{
  "d_model": 160,
  "activation": "swiglu",
  "balance_bias": false,
  "router_cosine_scale": 20.0,
  "vocab_size": 1149,
  "beta1": 0.9,
  "beta2": 0.99,
  "seq_len": 512,
  "train_tokens": 729800000,
  "steps": 5568
}
Below are experts of layer 4 (counted from 0) of a mixture-of-experts language model. Rows are named router (the router's row for the expert), gate (a neuron's input weights, with its number), up (a neuron's input weights, with its number) and show model dimensions 80-159. Each number is 128 + 24 x the weight over its row's rms, rounded and kept within 0 to 255.
After each expert's rows: a language model's description of what the expert responds to; "comes after" lists some tokens at least twice as common just before its tokens as in all text. This comes from a sample of Wikipedia text that the model never trained on. Tokens count by the router's weight.

# expert 33
router [150 124 134 117  97 129 109 160 135 142  82 111 107 182 169 141 138 121 109 118 122 140  88 171 139 137 119 102 128  99 137 140 115 122 149 204 109 145  90 108 110 123 146 127 121 108 166  93 124 120 143 113 124 126 104 144 126 109 145 117 112  96 120 165 173 100 129 115 134 160 156  86 142  92 152 126 117 124 146 103]
gate0 [143 111 147 144 128 116 134 115 110 120 165 131 119 112  87 144  88 125 109 111 158 140 113 111 104 129 138 110 139 128 118  70 156 143 130 111 105 129 171  89 116 125 130  79 120 175 160 152  79 110 111  78 160 125 132 145 148 149 180 100  75 128  68 124 123 102 140 142  94 148  54 129 119 166 130 130 124  79 105 142]
up0 [116 109 102  79 159 156 127 154 103 185 109 131 138 174 105  89 138 103 156 148  91 157 181 116 141 155 145 146 117 126  92 128  71  84 144 120 140 110 138 132  95 144 134 117 159 125 102 106 144 136 131 115 109 126 114  77 145 129 103 125 181 115 128 160 137 121 126 129 161 131 115 124  86 143 159 117 104 125 105 115]
gate1 [ 93 150 173 150 133 171 100 110 147 159  85 133 115 103 189 117 131 159 121 152 121 105 143 166 119 124 115 182 135  94 113  96 114 146 130 178 113  90 121  73 157 170 109  97 165 127 107  85 130 117 128 101 120 166 155 149 131 122 109  81 147  93 150 130 134 129 111 107 140 121 126 126 145 100 116 103 133 117 109 171]
up1 [131 105 152 135 115 173  91 115 134 156  88  90 122  98 191 116 158 164 118 130  87  98 123 155 137 177 126 165 127 105 130 124 138 144 127 165  98 121 117  81 149 134 112 130 174 126 147  76 155 129 141 151 100 150 118 147 144 141 141 100 189  81 146 141 131 111 129 156 142 154 134 134 139  94 126 105 107 118 136 141]
gate2 [120 127 136 127 129 138  91 137 137  77 145 123 132 111 142 150 102 136 144 100 133 144 124 139 112  81 133 117  97  85 140 188 120  89 168 137 108  81 150 165 160 150 104 175 123 152 159 121 124 135 124 128 171 174 119 178 161 133 153 134 101 147 136 155 130 124 112 117 157 112 124 159 118 108 118 110 174 136 104 154]
up2 [128 112  69 164 170 152 111 149 139 109  97 117 106 144 144 138 121 135 114 127  89 121 121 167  96 102 105 125 121  86 124 139 110 150 115 154 116 103 159 160 182 111 137 159  99 138 166 144 129 141 109 122 153 124  81 131 177 172 123 134  90 117 154 112 139 108 119 135 124 145 152 142 159 135 131 119 133  99 104 173]
gate3 [119 125 112 117 120 131 125 132  87 156  96 132 141 101 118 130 118 113 115 109 130 116 124 125 130 161 134 135 152  91 110  96 104 153 131 105 160 184  99  66 112 165 123  79 127 141 137  83 150 102 111 128 105 148 157 141 146 117 117  86 168 141  87 118 133 158 107 116 125 121 124 161 170 156  94 112 113 111 140 149]
up3 [118  92 120 132 134 120  92 138 165 129 124 119 135 121 192 145 114 149 117 129 110 113 132 126 139 140  88 124 124 137 135 150  99 148 108 124 145 101 124 135 141 163 130 144 153 127 133 124 151 135 127  90 137  64 154 148 165 123 173 113 136  99 136 162 152 138 116 132 110 141 216 120 137 103 123 107 147 103 122 139]
What it handles: Articles after copula. Articles and function words after is/was in definitional sentences, e.g. is a village, was the first, plus table pipes.
comes after: " is", " was", ")", ",", ".", "-"

# expert 59
router [ 94  78 158 123  88 101 121  98 109 132 103 145 108 132  99 137 135 108 149 115 106  83 114 126 138 132 144 153 125 105 174 131 148 168 114  91 106 130  89 114  94 136 119  81 162 126 130 100 137 138 106 156 102  96 130 165 125 123 139 112 122 152 139 106 104 122 124  95 147  72 147 101  99 146 100 138 139 109 101 193]
gate0 [134 124 114 101  94  97 194 106 106 102 102 119 138 186 118  79 135 115 104 143  93  97 101 139 132 117 157 111 105 102 122  80 137 160 169  88 147 169 117 149 102 116 124 124 112 167 139 139 154 123 109 133 115 139 110 116 105 160 108  98 131  96 161 130 152 171 121 119 112 166 135 122 108 137  83 152 127 108 170 149]
up0 [112 126 114 131 109 119 185 120 105 156 136 122 156 123 151 126 143 150 130 165 135 124 124 145 121 111 151 104 139 144 132 153 122 123 119  88 135 107 121 120 115 125 135 165 127 134 130 148 135 110 110 142 134 145 131 121  97 127 122 139 103  87 112  87 161  85 152 145 137 136  71 128 103 113 127 138 142 200 133 126]
gate1 [129 159 138 164  97  64 123 151 111 121 102  97 158 199 118 120 129 107 142 129 130 111 172 146 144 108 168 102 156 128 116 127 122 145 137 121 103 173 158 140 125 107 128 139 114 123 119 115 158 129 136 126 130 163 123 138  88 130  91 131  89 135 122 140 118 106 126 146 102 138 148 173 144 116 139 126 105  99 119 132]
up1 [138  61 115 133  90 117  85 150 109 138 138 110 110 114 155 119 148 173 114  81  95 136 142 143 133 163 132 133 162 142  87 103 143 120 110 161 115 113  98 124 163 140 136 135 108 135 153 121 133 135 119  82 108 146 133  96 132  69 128  74 132 148 124 131 194 142 137 141 178 147 103 156 134  99 120  88 129 135 139  96]
gate2 [121  97 137 153 103 126  76 140  84 145 153 126 137 104 118 116 168 131 120 165 120 127 159 165 144 111 116 111 146 125 102 125 130  82 140  96 122 155 112 118 131 100  82 142 135 123 122 132 166  86 124 150  81 137 143  90 101 149  76 114 134 125 138 152 120 123 139 140 105 126 110 156 157 150 156 161 175 130 129 151]
up2 [142 120 140 113 118  83  82 134 136 137 143 147 147 122  94 104 165 170 142 140 136 145 155 126 138 137 114 114  89 145 111 176  74  94 149 150 113 152  96 154 157 117 128 134 106  85 155 103 134  96 152 125 113 163 125 119 109 122 106 127 135 151 122  95 108 127 173 117 101  70 136 161 124 124 157 116 127 155 132 139]
gate3 [109 166 135 109 170 104 111 137 126  97 122 155 141  91  88 104 125 118 150 157 166 165 134 133 154 120 131 114 128 155  93 106  94 153 174 102 144 140 105 150 129 107 107 136 121 120  83 112 151 119 146  90 120 121 115 108 133 134 129 110 137 141 113 133 160 159 119 133 132 106 153 131 133 202 144 157 123 127 122 134]
up3 [112 119 188 139 124 125 115 127 132 150 115 162 123 196 117 106 112 127 126 132 137 100 171 101 177 187 151  89  96 143  97 109  95 117 147 112 121 131 120 109 102 133  98 117 103 130 117 107 124 106 146 120 118 160  72 139 121 146 148 155 140 125 100 124 117 144 132 147 146 122 158 141 121 147 130 137 144 106 140  99]
What it handles: Mid-word stem pieces. Inner stem pieces before a suffix, such as Medie-v-al, Collab-or-ation, V-ice, immedi-ate, estab-l-ished.
comes after: " de", "ab", "z", "en", " De", "ie"

# expert 46
router [145  88 114  85 126 144 142 155 144 127 109 131 167 131 102 126 128 126  95 106 135 144 119  80 107 162 120 122 135  99 148 171 111 120 112 141 130 123  93 195 135 103 154 127 141 125 109 120 168 116 159 117 152 129 121 141 128 121 150 110 101 167 111 161 120 101  51 129 138  91 105 112 147 123 166 117 134 112 148 113]
gate0 [115 126  81  78 120  88 114 156 128  87 113 127 120 128 128 123 153 141 158 114 113 146 156 140 120 120 116 148 125 113  72 112 109  93 102 139 110 155 119 115 144 136 103 135 116 114 119  96 120 146 125  70 113 168  95 124 165  81 139 113 128 120 161 115 142 129 125 131 147 120 132 120 131 141 113 119 138 107 119 144]
up0 [125  95  91 155 116 158 103 154 169 125 166 125 112 158 108  78 138 135  98  90 149 151 132 103  71 130 158 119 147  65 124 143 100 101 125 176  67 164 120 156 148 148 141 101 157 128 140 129 114 143 113 112  87 112 122 159 118 121 129 121 141 103 123 161 164 128  85 123 162 122 120  97 128 147 124 140 129 155 146 125]
gate1 [108  91 158 155  87 100 143 128 145 153 170 134 132 137 151 160 110 155  93 174  93 138 146 137 126 151 171 114 144  99 119 140 185 133 137 197  99  81 155 129 110 116 183  97 118 157 110 143 110 136 125 125 127 155 133 118 142 123 113 137 159 104 157 165 138 160 138 110 132 136 138 114 104 130 121  93 143 117 126 110]
up1 [128  90 104 119 110 110 152 146 165 147  71  88 163 132 147 112 127 136 146 135 134  88 121 135 132 146 121 154  96 121 143 140 144 135  85  67 111 144 106 109  99 107 113 157 121 107 143 120 125 134 116 117 170 111 117 127 104 118 193 149 102 128 105  73 133 157 145 102 159 100 128 148 137 144 152 118 130 110 108 134]
gate2 [129  89 159  93  91 118 129 174 145 131 126  99 122 135 164 117 129 121 112 169  85 128 121 132 103 118 126  93  87 131 107 121 155 137 128 106 143 139 125 136 104 105 141 155 108 165 128  91  88 125 108 129 133 127 121 129 155 129 164 139 106 102  89 132 128  61 129 135 178 117 150 138 177 158 147 140 152 134 139 148]
up2 [148 138 152 162 178 103 134 104 177 167 133 107 125 127 136 142 133 151  90  77 126 125 133 142 125 175  91 102  89 167 142 156 143 129 100 114 151 123 132 129  98 115 175 157 155 135 109 124 133 109 137  53 171 135 146 100 126 175 167 118 130 109 110 111 125 111 100 120 155 168  86 146 136 122 148 110 165 119 135 120]
gate3 [127 143  99 127  84 132 133  85 130 110 164 103 101 108 108 107 161 125 113  68 142 136 109 110 124 129 127 117 170 139  90 123 114 170 145 133 123 162 112 125 109 103 140 111 144 184 134 118 126  91  88 147 119 152 134 105 125 133 108 101 104  98 128 171 132 125 114 134 151  69 136 136 140 119 108 170 106 126  59 130]
up3 [124 140 112 152 108 120 142  74 126 130 166  93 108 112 113 129 125  84 117  74 139 136 134 108 156 158 133 106 147 169  97 128 136 123 168 148 151 160  97 132 122 125 141 120 137 207 147 101 137  78 116 122 147 160 124 106 147 114 110  98 133  97 162 156 116 123 102 171 108  90 144 113 152 124 118 177 107 100  99 148]
What it handles: Word-initial lowercase m. Lone lowercase first letters starting a word, mostly m (make, members, many, minor, murder), also b, p, c, and the unit m.
comes after: " the", " a", " and", "0", " to", "5"

# expert 20
router [150 138 177 131 165 103 136 166 137 110  43 135 139 107 107  85 125 141  78  93 111 148  99 104 161 150  83 125 116 104 160 106 108 147 116 138  84 136 151 142 143 122 123 111 153 111 151  71 132 144 126 157 133 151 116 128 126 127 133 170 151 141 123  84 126 135 136 115  96 134 147  92 150 147 127 101 146 143 121 174]
gate0 [157 173 145 115 158 142 152 135 171 143 143 136 118 135 131  96 146  94 127 161 112 101 106 135 107  97 132  73 131 150 110 123 125 112 165 128 135  95 131 147 151 143  76 120 113 148 163 121 123 118 124 112  56 152 105  81  95 150 141 117 130 117 143 114 141 152 110 170 102  89 135 136 155 101  99 162 104 116  78 181]
up0 [165 140 109 114 134 170  95 123 119 157 113 128  96 163 168 100 140 125 179 129 121 117 116 128 147 147 134 148 147  98 125 144 109 123 111 144 107 105 170 150 182 123 148 129 132 145  98 126 128 133 100 105 117 136 100 175 137 135 152 152 134 132 181 168 100 127 145 107 133 105  83 152 154 130  72 143  73 157 101 174]
gate1 [138 170 145 132 147 120 157 177 143 134 125 143  91 145 119 147 130 111 137 128 139 154 146  87 118 149 139 132 116 128 138  65 115 144 149 121 140  86  97 142 128 105 144  95 128 161 102 133 107  88 128 127 126  92 109 135 137 112 147  93 136 101 127 137 135  89 126 132 136 159 166 167  88  96 107 159 123 180 129 121]
up1 [154  98  83 107 114 135 116 136 155 108 123 119 141 126  83 100 143 127 140 143 119  97 102 142 134 134 115 114 115 126 145 127  97 128 120 125 134 151 111 100 158 100 112 150  95 134  88 112 126 134 127  77 110 143 116 161 110 145 149 141 113 155 139  86 140 149 142  93  79 111 123 120 145 170  85 194 147 117 119 116]
gate2 [130 174  97  91 118 130 164 133 167 129 129 157 148 101 157 116 166 163 104 122 123 110 123 119 121  80 105 125 147 132  92 112 135 139 135 153 127 149 128 145 142 159 134 149 128 159 138 122  84 157 129 114 138 101  80 138 117  92 123 103 139 170 119 129 117 150 109 119 114 143 105 155 134 152 184 155  68 151 134 143]
up2 [155 136 154  86 158 126 122 107  61 166 153 190  99 139  76 142 113 105 151 166 137 127 153 138 129 145 135 143 129 108 130 101 167 136 144  83 114 137 126 105  76 109 172  99 115 100 140 136 152 107 137 174 121 106 138 106 112 143 113 149 118 118 140  95 129 145 164 134 143 135  99 173 147 144 159 151 142 144 144 115]
gate3 [176 174 119 129 133 117 174 157 154  70 158 125  96 144 106 138 105 128 148 128 130 115  99 126 137 137 105 153  84 175 120 147 193 155 130 136 145 102 135 136 124 138 169 137 111 136  79 163 114 136 139 101 164 130 138 107 203 119 182 106 150 133 146 129 105 143 163 119 115 134 123 102 143 118  93 128 103 115  86 123]
up3 [136 135 132  88 119 154 133  96 106 123 132 132 182  75 125 130 137 114 145 112 118 112 114 154 116  85 129 154 124 146 129 107 131 134 161 104 128 101 201 136 120  93 118 147 189 132  90 130  62 157 107 156 161  89 114 146 112 135 119 168 122 129 166 123 108 111 137 114  93  91 108 102  98 151 128 151 169 152 107 161]
What it handles: Mid-word vowel/v pieces. Word-internal pieces like ve, vi, e, v, qu inside names and words such as unveiled, previous, Steve, Nikolayeva.
comes after: " re", " ", "–", "ov", " ad", " pre"

# expert 3
router [101 150  87  95 103 100 136 151 149 139 152 110 141 162 148 124  62 131  98 128 147 117 128 107  98 168 143 115 132 118 144 124 139 127 122 135 122 124 125 163 145 120 128 124 141 172 131 116 157  71 167 103 137 153 125  96 132 156 152 138 129 124 109 155 128 133  84 144 170  98 114 126 111 114 120 125 136 118 135  86]
gate0 [147 107 121 156 148 148 128 131 153 145 141 129 155 153 103 115 116 153 119 117 134 130 120 133 144 140 158 146 142 185 127 151 140  99 139 160 162 120 138 111  96 170 101 111 175 134  95 138  75 126 122 159 105 154 192 169 136  98 119 124 135 133  66 147 122 126 147 138 123  84 104 117 182 130 130 146 165 114 140 119]
up0 [110 102 158 131 135 164 110 118 134 123 138 142  62 157 127 113 128 122 129 158 102 154 143 123 128  51 108 133 126 131 122 149 146 121 143 131 154 141 112 124 146 190 122 102 136  89  99 161  85 137 115 172 134 137 124 190 104  67 159  85 119 177  79  91 126 122  97 103 127 135 120 145 158 107 147 179 102 143 151 138]
gate1 [171 114 148 123 202 116 118 140 129 112 152 133 153  80 128 170 125 156 134 141 109 153 111 123 119 141 100 106  90  93 113 143 133 118 177 154 118 143 140 152  77  69 114 111 144 103 128 104 141 113 150 151 115 169 147 113 143 143  81 111  66 152 110 116 134  95 161  99 140 134 154  82 140 109 160 123 150 106 128 137]
up1 [104 112  98 161  81 134 132 105 167 138  91  99 154 152 128  88 130 128  84 129 189  96 128 121 164 118 126 146 108 136 169 131 130 153  93  82 130 134 113 124 142 152 121 146 123 127 153 105 130 116 119 105 157 114 136 121 112 163 153 135 142  79  89 131 132 101  90 174 132  88  85 174 132 138 127 125 175 157 125 126]
gate2 [ 92 127 107 174 186 117 135 105 131 128 113 134 111 124 139 131 143 118 114 153 144 152 150 124 161 104 143 128 114 125  94 155 117 134 154 141 125 139 124 118 106 112 158 132 138 107 151 151 115 156 136  88 102 117 152 142 129 111 105 106  91 115 146 106 188 143 107 138 111 109 155 153 161 118 160 123 127 111 133 146]
up2 [116 173  87 150 131  85 139 131 124 163 149  82 113 161 135 127  96 121  83 173 163 145  98  94 127 169 157 115 153 118 123  96 122 107 138 147 131 130 115 165 108 145 121 106 146 144 129 155 115 104 165  82 149 169 126 108  96 139 116 143 151 128 157 138 144 132  94 159 161 146 155 116 137 115 112 127 134 135 145 106]
gate3 [128 153 113 112 125 123 115 128 117 115 105 138  76 155 139 149 146 123 121 141 144 113 102 112  78 140 169 163 159 113 129 108 118  92 130 142 133 120 135 138 112 137 121 116 135 140 116 148 178 139 154 180 119  94 140 110 124 108 158 154 101 156 169 123  78 129 115 140 105 178 147 102 159 130  78 147 134  90  98 122]
up3 [137 140  78 143  92 134 118 100 169 160 123 139 171 102 129  77 121  90 110 152 156 131 115 149 134 114 111 147 111 204 143 130 101 135 146 139 127  98 170 141 123 136 138 113 138 122  87 126 141 116 141  86 153 127  94 102 162 158  95 118 138  92 108 136 148 155 110 162 134  83 147 119 163 140 138 124 164 128 151 108]
What it handles: Capital M word starts. Word-initial M (also m, B, F, H) pieces beginning names and words, e.g. Music, Marty, Malard, Many, Middlesbrough.
comes after: " |", ",", "-", " the", " of", ":"

# expert 2
router [141 153 145 126 113 141 136 158 137 173 162 121 122 103 137 106 121 145 150 118 129 165  40 116 137 101 107 132 122 155 137  99 149 110 110 172  98 138 128 110 127 145 134 136 142 126 142  96 137  92 164  87 138 117 153 141 129  88 104 131 118 147 128 100 165  99 167 123 116 147 116 154 111 138 136 110 123 143 130  83]
gate1 [132 128 100 137  85  59  94  74 151 132 125 120 137 141 147 137 127 150 107 137 111  93 109 113 163 142  99 149  91 113 124 140 111 114 161  99 147 122 109 150 109 119  74 142 144 115 126 138 162  96 141 145 135 108 124 116 120 191 109 157 113 111  85 130 154 125 124 187 140 142 131 130 143 115 143 119 142 122 152 149]
up1 [132 132 174 115 155 163 140 146 150 127 105 127 125 120  85 121 156 143 130 108 164 183 171 126  80 119 153 130 117 158 110 149 117 152 114 139 112 139 133 117 152 101 164 128  92 161 163 123 122 141 164 107 125 164 116 151 133  79 158  77 175 134 152 130  91 137 134  88 116 101 121 115 115 141  76 149 123 119  96  94]
gate2 [162 142 155 146 123 166 118 132 114 114 119  80 143 133 159  97 133  94 145 140  96 136 166 133 136  87 118 102  94 155 135 151 120 118 171 157 128 118 125 171 127 144 101 128 136 136 135 120 121 135 144 147 130 156  90 112  99 128 149 103 136 114 154 148 109 117 130 116 128 124 156  89 113  66 155 101 105 118 137 109]
up2 [157 116 124 137 123 134  99 129  65 158 129 113 128 123 107 106 150 133 176 124 109 167 148 101 117  73 128 134 133 175 149 164 115 136 136 143 107  96  98 106 126 115 147 146 158 107 154 143 132 138 142 119 109 115 131  96 100 128 157 117 114  95 140 147  89 106 134 141 171 143 148 133 113  73 135 109 123 134 122 116]
gate3 [114 116 116 196 128  92  96 119  99 112 112  89 135  68 128 158 133 168  95 104 119 119 139 107 171  97 159 116 113 137 156 175  94 129 160  99 137 157 143 173 135 112 129 120 152  95 123  94 165 112 137 115 120 126 167 116 123 155  53 125 129 142 129 128 151 120 104 104 128 141 192 116 135 136 178 120 166 109 154 122]
up3 [139 147 162 158 140 121 150 146 121 143 149 103 122 118 121 142  95 123 136  83 128 124 147 139 141 110 167 140  92  86 133 123 132 110 129 122 116 143 108 130  96 109  91 150 161 141 113  92 110 127 185  90 137 134 115 148 100 113 129 138 131 167  85 147  95 104 135  86 122 156 119 160 144 154 193 121 120 153 130  86]
gate4 [130 143 122 111 141 113 107 140 124 157 122 100  72 154 138 137 136 114  99 168 115 101 103  97 125  97 154  92 183 118 146 120 122 136 124 141 107 129  85 101  99 131 113 124 141 102 134 113 115 127 132 128 120 136 135 119 139 145 160 145 140  53 128 154 153  98 127 111  90 113 117  99 107 128 148 143 111 134 161 147]
up4 [134 133 170 112 127 130 146 127 144 104 140 164 157 130 110 120 123 110 164 119 135 166 155 148 154 178  78 171  70 176 146 109 135  94 131 122 155 109 127 137 145 158 118 149 123 130 101 141 140 139 100 113 135 121 111  87 173 138 120 139 148 150 152 134  93 146 135 138 183 114 115 160 133 117 129 121 167 154 136 135]
What it handles: Capital D onsets. Word-initial D or De starting names and words, plus "ep" in independent and "istrict"; e.g. Discord, Dalton, Defending, DF.
comes after: " |", "-", " d", " D", " the", "=="

# expert 15
router [146 155 186 136 106  89  88  95 143 140 123 126 127 137  84 132 108 127 157 157 156 151 139 150 117 114 103 109 131 123 119 125 118 145 124 153 136 157  79 136 125 143 120 127 119 128 160 108 108 148 153 126 161 131 114 145 170 116 153 118  82  67 124 152 102  99 145 118 161 154 131 152 124 110 143 163  98 137 149 103]
gate4 [140 102 150 106 146 136  95 142 147 121 115 132  99 182 115 123 114 116  99 135  84 108 143 162 128 112 112 111 121 108 111 132 169 136  78  99  97 167 142 118 130 147 144 140 122 140  72 145 165 140  70  94 151  98 152 142 136 127 127 153 130 131 119 137 137 148 154 132 144 115  94 124 160 182 140 137 127 168 124 111]
up4 [132 126 122 113 112 156 114 138 131 128 130 101 147 131 123 108 117  97  81 118  78 109 118 155 138 108  90 114  94 120 134 100 136 138  75  80 132 132 130 146 103 162 114 148 120 123 106 136 103 161  92 113 142 131 127 138 124 173 133 112 118 122 127 123 127 125 161 153 152 106 116 114 173 135 134 165 112 183 137 119]
gate5 [ 98  79 133 139 129 134 122 145 148 119 147 133 138 142 139 104 138 153 108 118 138 113 104 130 159 145 150 103 127 145 115 125 174 139  92  93 135  70 129 139 157 158 150 140 127 126  90 163 140 113 114  97 167 160 140 145 120 121 140 133 191 186  89 161 128 120 108 117 112  95 128 123 157 125 149  86 156 138  93 164]
up5 [137 151  89 121 138 151 142 140 108 119 115 113 147 124 126  88 160 107 124 102 106 138 166 108 127 154 119 162 160  87 171  95 125 128 108 152 109 139 141 122  89 117  74 113 158 147 129 127 136  84 141 120 115 128  90  99  69 139 123  93 104  89 180 119 129  91 104 158 107 169 110 125 110 118  94 136 128 150 126 124]
gate6 [156 136 121  93 115 137  89  80 111  94 138 113 151 150 132 134 136 126 142 115  84 152 110 115 119 135 112 172 113 132 151 130 125 132 100 171 135 118  92  76 107  90 128 116 140 115 132 100 158 113  97 161 126 126 105 100 147 111 125 114  97 158  98  87 120 139 102 152 178 120 110 132 127 145 122 134 123 122 191 146]
up6 [121 113 105 146 100 114 128 111 156 126 134 115 138 113 172 138 105  74 141 145 142 114 126 135 123 112  95 121 117 122 102 170  75 144 142 163 132  73 123 152 137  97 119 179 100  90 153  89 107 174 105 145 123 117 152 171 139  88 133 145 123 146 138 113 113 101 168 144 123 131 127 101 141 106 121  82  84 110 193 110]
gate7 [160 102 102 119 122 172 121 169 157  96 148 123 128 134 180 120 147 164 125 128  79 128 144 123  77 155  66 120 112 131 136 158 148 112  98 131 129 144 126 140 137 176 103 105 138 138 146 185 126 135  94 123 134  99 110 101 137 115 143  89 158 140 139 135 137 134 107 194 142  89 125 147 172 108 124 149 105  99 125 126]
up7 [ 90 172 130 116 166 134 148 115 108 155 139 128 146 170  83 128 142 131 126 123 124 124 117 131 179 144 140 148 118  99 147 154 129 113 104 124 123  99 146 126 113 121 125 153 136 157 114 111 165 125 174 106 102 160 138 173  91 157  96 142 125 158 138 137 120 116 108  44 138 129  65 123 139 150 122 131 135 137 110 139]
What it handles: Table row starts. Pipe symbols opening a Markdown table row after headings or line breaks, plus of and initial capitals like Fl, Pl, Cl.
comes after: "\n", "===\n\n", "==\n\n", "\n\n", " |\n", " |\n\n"

# expert 0
router [143  99 143 155 145 115 138 151 139 157  91 135 142 143 120 111 119 163  83 155  97 126 164  87 149 160  80 142 117  87 121 140 136 140 114 116 135 171 156 133 106 109 125 134 131 139 138 118 181 154 148 143 129 152 161  92 168 137 102 139 134 133 131  98 164 141 145 128 167 156 139 136 115 113 115 145 103 110 167 124]
gate4 [117 166 158 127 148 124 149 121 128 133 105 176 135 132  96 124 107  69 163 153 136  89 145 121 153 137 120 135 114 146 164 155 112 151 147  94 112 113  71 127 141 164 151 119 109 149 106 147 113 148 109  98 140  91  59 121 142 139 127  96 182 121 149  78 144 120 116 120  99 122 122 139 119 106 137 175 132 124 136 132]
up4 [117 162 139 175 144 117 102 115 133 123 154 148 108 110 108 135 121 115 121 149  95 133 149 116 194 129 144  89 118 120 156 115 113 122 144 141 136 103 128 170 137 162 117 115 127  98 131 122 152 101 154 144  81 111 126 155 160  93 137 101 131 170 134 113 174 138 107  90 133 113 144 101 106 119 128 169 122  99 137  73]
gate5 [102 146 114  98 136 112 157 157 103 119 110 135 136  94 136 122 146  88 126 140 126 148 112 129 136 136 103 143 150 107 130  94 119 136 115 156 126 109 105 145 153 157 126 114 128 107 132  89  69 171  84 172 136  95 115 117 162 123 142 114 134 145 119 109 140 137 115 101 121 123  88 159 123 181 119 113 133 191 158 154]
up5 [119 124 137  99  84 103 108 157 124 114 160 136 143 116 100 155 139  95 113 123 112 118 133 121 149 168  81 132 137 114 149 146 118 104  96 129 142 100 129 154 141 127 131 136 139  84 145 121 164 152 131 169 126 101 109 149 179 160 126 124 130 156 122  96 156 132 161 145 130 148 109 146 127 145  83 143 173 151 143 151]
gate6 [111 124 150 131 124 128 153 121  88 153 163 106 145 174 135 112 103 135 138 131 154 145  93 139 141 170 114 200 129 143 119 151  93 136 143 105 162 136 145 111 127 139 155  93 129 195 127 111 131 141 118 105 136 136 143 109 172 122 124 158 160 102 121 140 136 113  96 111 119 123 147 103 160 111 142 106 123 134 173 119]
up6 [153 112 124 146 104 128 130  94 105 140 111 149 154 113  98 162 142 151 114  80 172 131 164 118 139 163 159 111 101 153 102 128 111 191 130 127 145 117 128 121 116 114 147 191 136 159 148  82  97 155 120 104 135 123  98 171 107 111 137 102 163 137  83  84 113 128 116  93 134 136 109 116 101 108 148 127 101 109 138 106]
gate7 [167 161 138 169 155 103 189  99 157 126 102  95 115 179 167 121  88 131 103 138 134 121 133 104 162 146 153 149 114 144 190 123 152 106 136  91  99 106  93 147 127 114 156 130  98 158 121 100 128 101 123 112 166 129  98 169 143 115 122 161 113 112 145 146 135  75 104 129 106 126 127  87  85 122  79 122 100 124 136 129]
up7 [ 69 118 106 144  96 142 106 117 152 151 130 135  84  65 108 133 167 111 140 117 163 113 108 152 182 116 134 137 128 113 114 134  95 160 107 133  89 142 118 145 144 134 135 145 145 101 121 129 135 143 141  67 112 168 161 128 157 121 136 106 163  99 124  83 137 181 133 103 133 137 130 140 154  99 149 134 143  96 129  95]
What it handles: Early consonant word fragments. Short consonant pieces right after a word's first letter or two, often capital S, as in Sus-h-ama, S-ch-auspiel, S-l-avic, s-av-ed.
comes after: " S", " s", "us", "S", " c", " un"

# expert 8
router [127 133 138 118  98 138 106 133 146 119 129  84 143 137 135 119 164 180 146 140 117 164 113 162 117 150 123 108 168  90 107  91 108 132 113 178 169 116 117 111 145 156 104 147 155  91 130 114 152 157 144 107 176 193  99 139 142 143 133 135 151 146 120 153 103 117 131 142  92 134 108 115 148 164 108 134 114 121 135 120]
gate0 [ 80 137  90 139 140  99 138 133 149 137 104 156 152 134 132 142 134 114 110 124 153  66 129 108 128  90 120 136 130 152 118 143 128 154 152  66 123 120 156 135 163 149 178 128 140 142 143 129 128 121 158 131 154 134 108 130 112 183 158 101 117 119 130 136 153 131 143 123 124 150 155 127 121 177 110 161 110 156 129  98]
up0 [131 100 135 169 115 119 122  93 168 125 154 132 145 150 118 175 115 101 122 130 150 148 132 115 153 124 152 104 120  97 161 162 104 169 109 138 142 122  57  82 108 109 113  76 155 100 173  83 131 134 102 154 119 123 159 135 115 173  77 138 140 144 135 119 156 152 123  89 143 121  74  99 134  90 159 151 123 107 140 118]
gate1 [142 144  93  77 128 111  86 123 131 157 120 150 161 102 150 115 114 163  93 142 124 106 111  96 126 133 106 154 118 106 123 140 124 136 140 157 105 147 166  81 200 103 147 148 139 145  77 142 132  94 113 116 109 101 137 119 117 172 158 156 119 141  94 134 163 173 130 109 131 114 129 168 146 156 155 125 100 126 140 126]
up1 [106 139 102  75 113  95  93 114 150 128 145 131 145 141 128 103 151 133 151 136 119 102 101 102 122 156 138 158 141  92 182 119 156 106 147 147 137 119 174 100 146 132 117 167 158 115  54 161 124 146  85 127 145 140 117 160 153 174 121 149 123 135 103 132 128 137 158  70 122 132 125 144 139 156 138 146 102 173 127 100]
gate2 [151 124 153 156 137 153 110 126 136 153  93 130 117 118 121 134 130 117 142 143 113 104 115 120 135 198 148 131 127 118 148 125  98 155 107 114 121 110 120 132 150 127 145 154 143 140 162  72 110  90  70 105  98 136 135 182 185 146 158 120  88 122 129  71 132 124 124 101 115 128  97 167 161 129 123 107 104 129 132 132]
up2 [136 104 145 112 139  95 125 119 155 167 113 102 125 150 172 136 111  69 134 133 114 127 106 113 108 146 124 133 143 136 120 138 117 168 137 136  97 133 142 124  80 106 130 128 125 153 122  98 123 105 103 137 106 100 115 176 119 121 109 117 103 133 124 101 113 104  83 108  85 103 111 128 189 129 148 177 111 106 136 162]
gate3 [156 116 187 128 137 147 112 121 143 155 127 122 138 119 149 118 129 143 146 142 132 133 150 167 135 203 159 149  97 120 146 135 140 156 129 117  94 141 125 110 134  74 125 101 131 115  96 151 105 147 104 115 135 134 109 126 169 128 109 142 141 141 121 112 135 144 127  97 164 133 117 148 132 121 108 120  86 132 170 115]
up3 [128 130 174 159 123 124  86 154 104 148 117  64 106 158 151 102 149  97 140 128 108 130 120 137 157 151 147 181 168 129 157 117 148 144 109 111 112 108 129  71 162 164 131  71 143 134 138 113  89 131 127 124  99  97 127 146 152 129 133 117 148  80 126 124 159 126 101 140 159 154 127 175 145 140  99 127 141 107 130 183]
What it handles: Prepositions after nouns. Prepositions, mostly "of", right after a head noun in prose, as in source of, course of, version of; also between, from, by.
comes after: " and", " B", ",", "s", " |", "ity"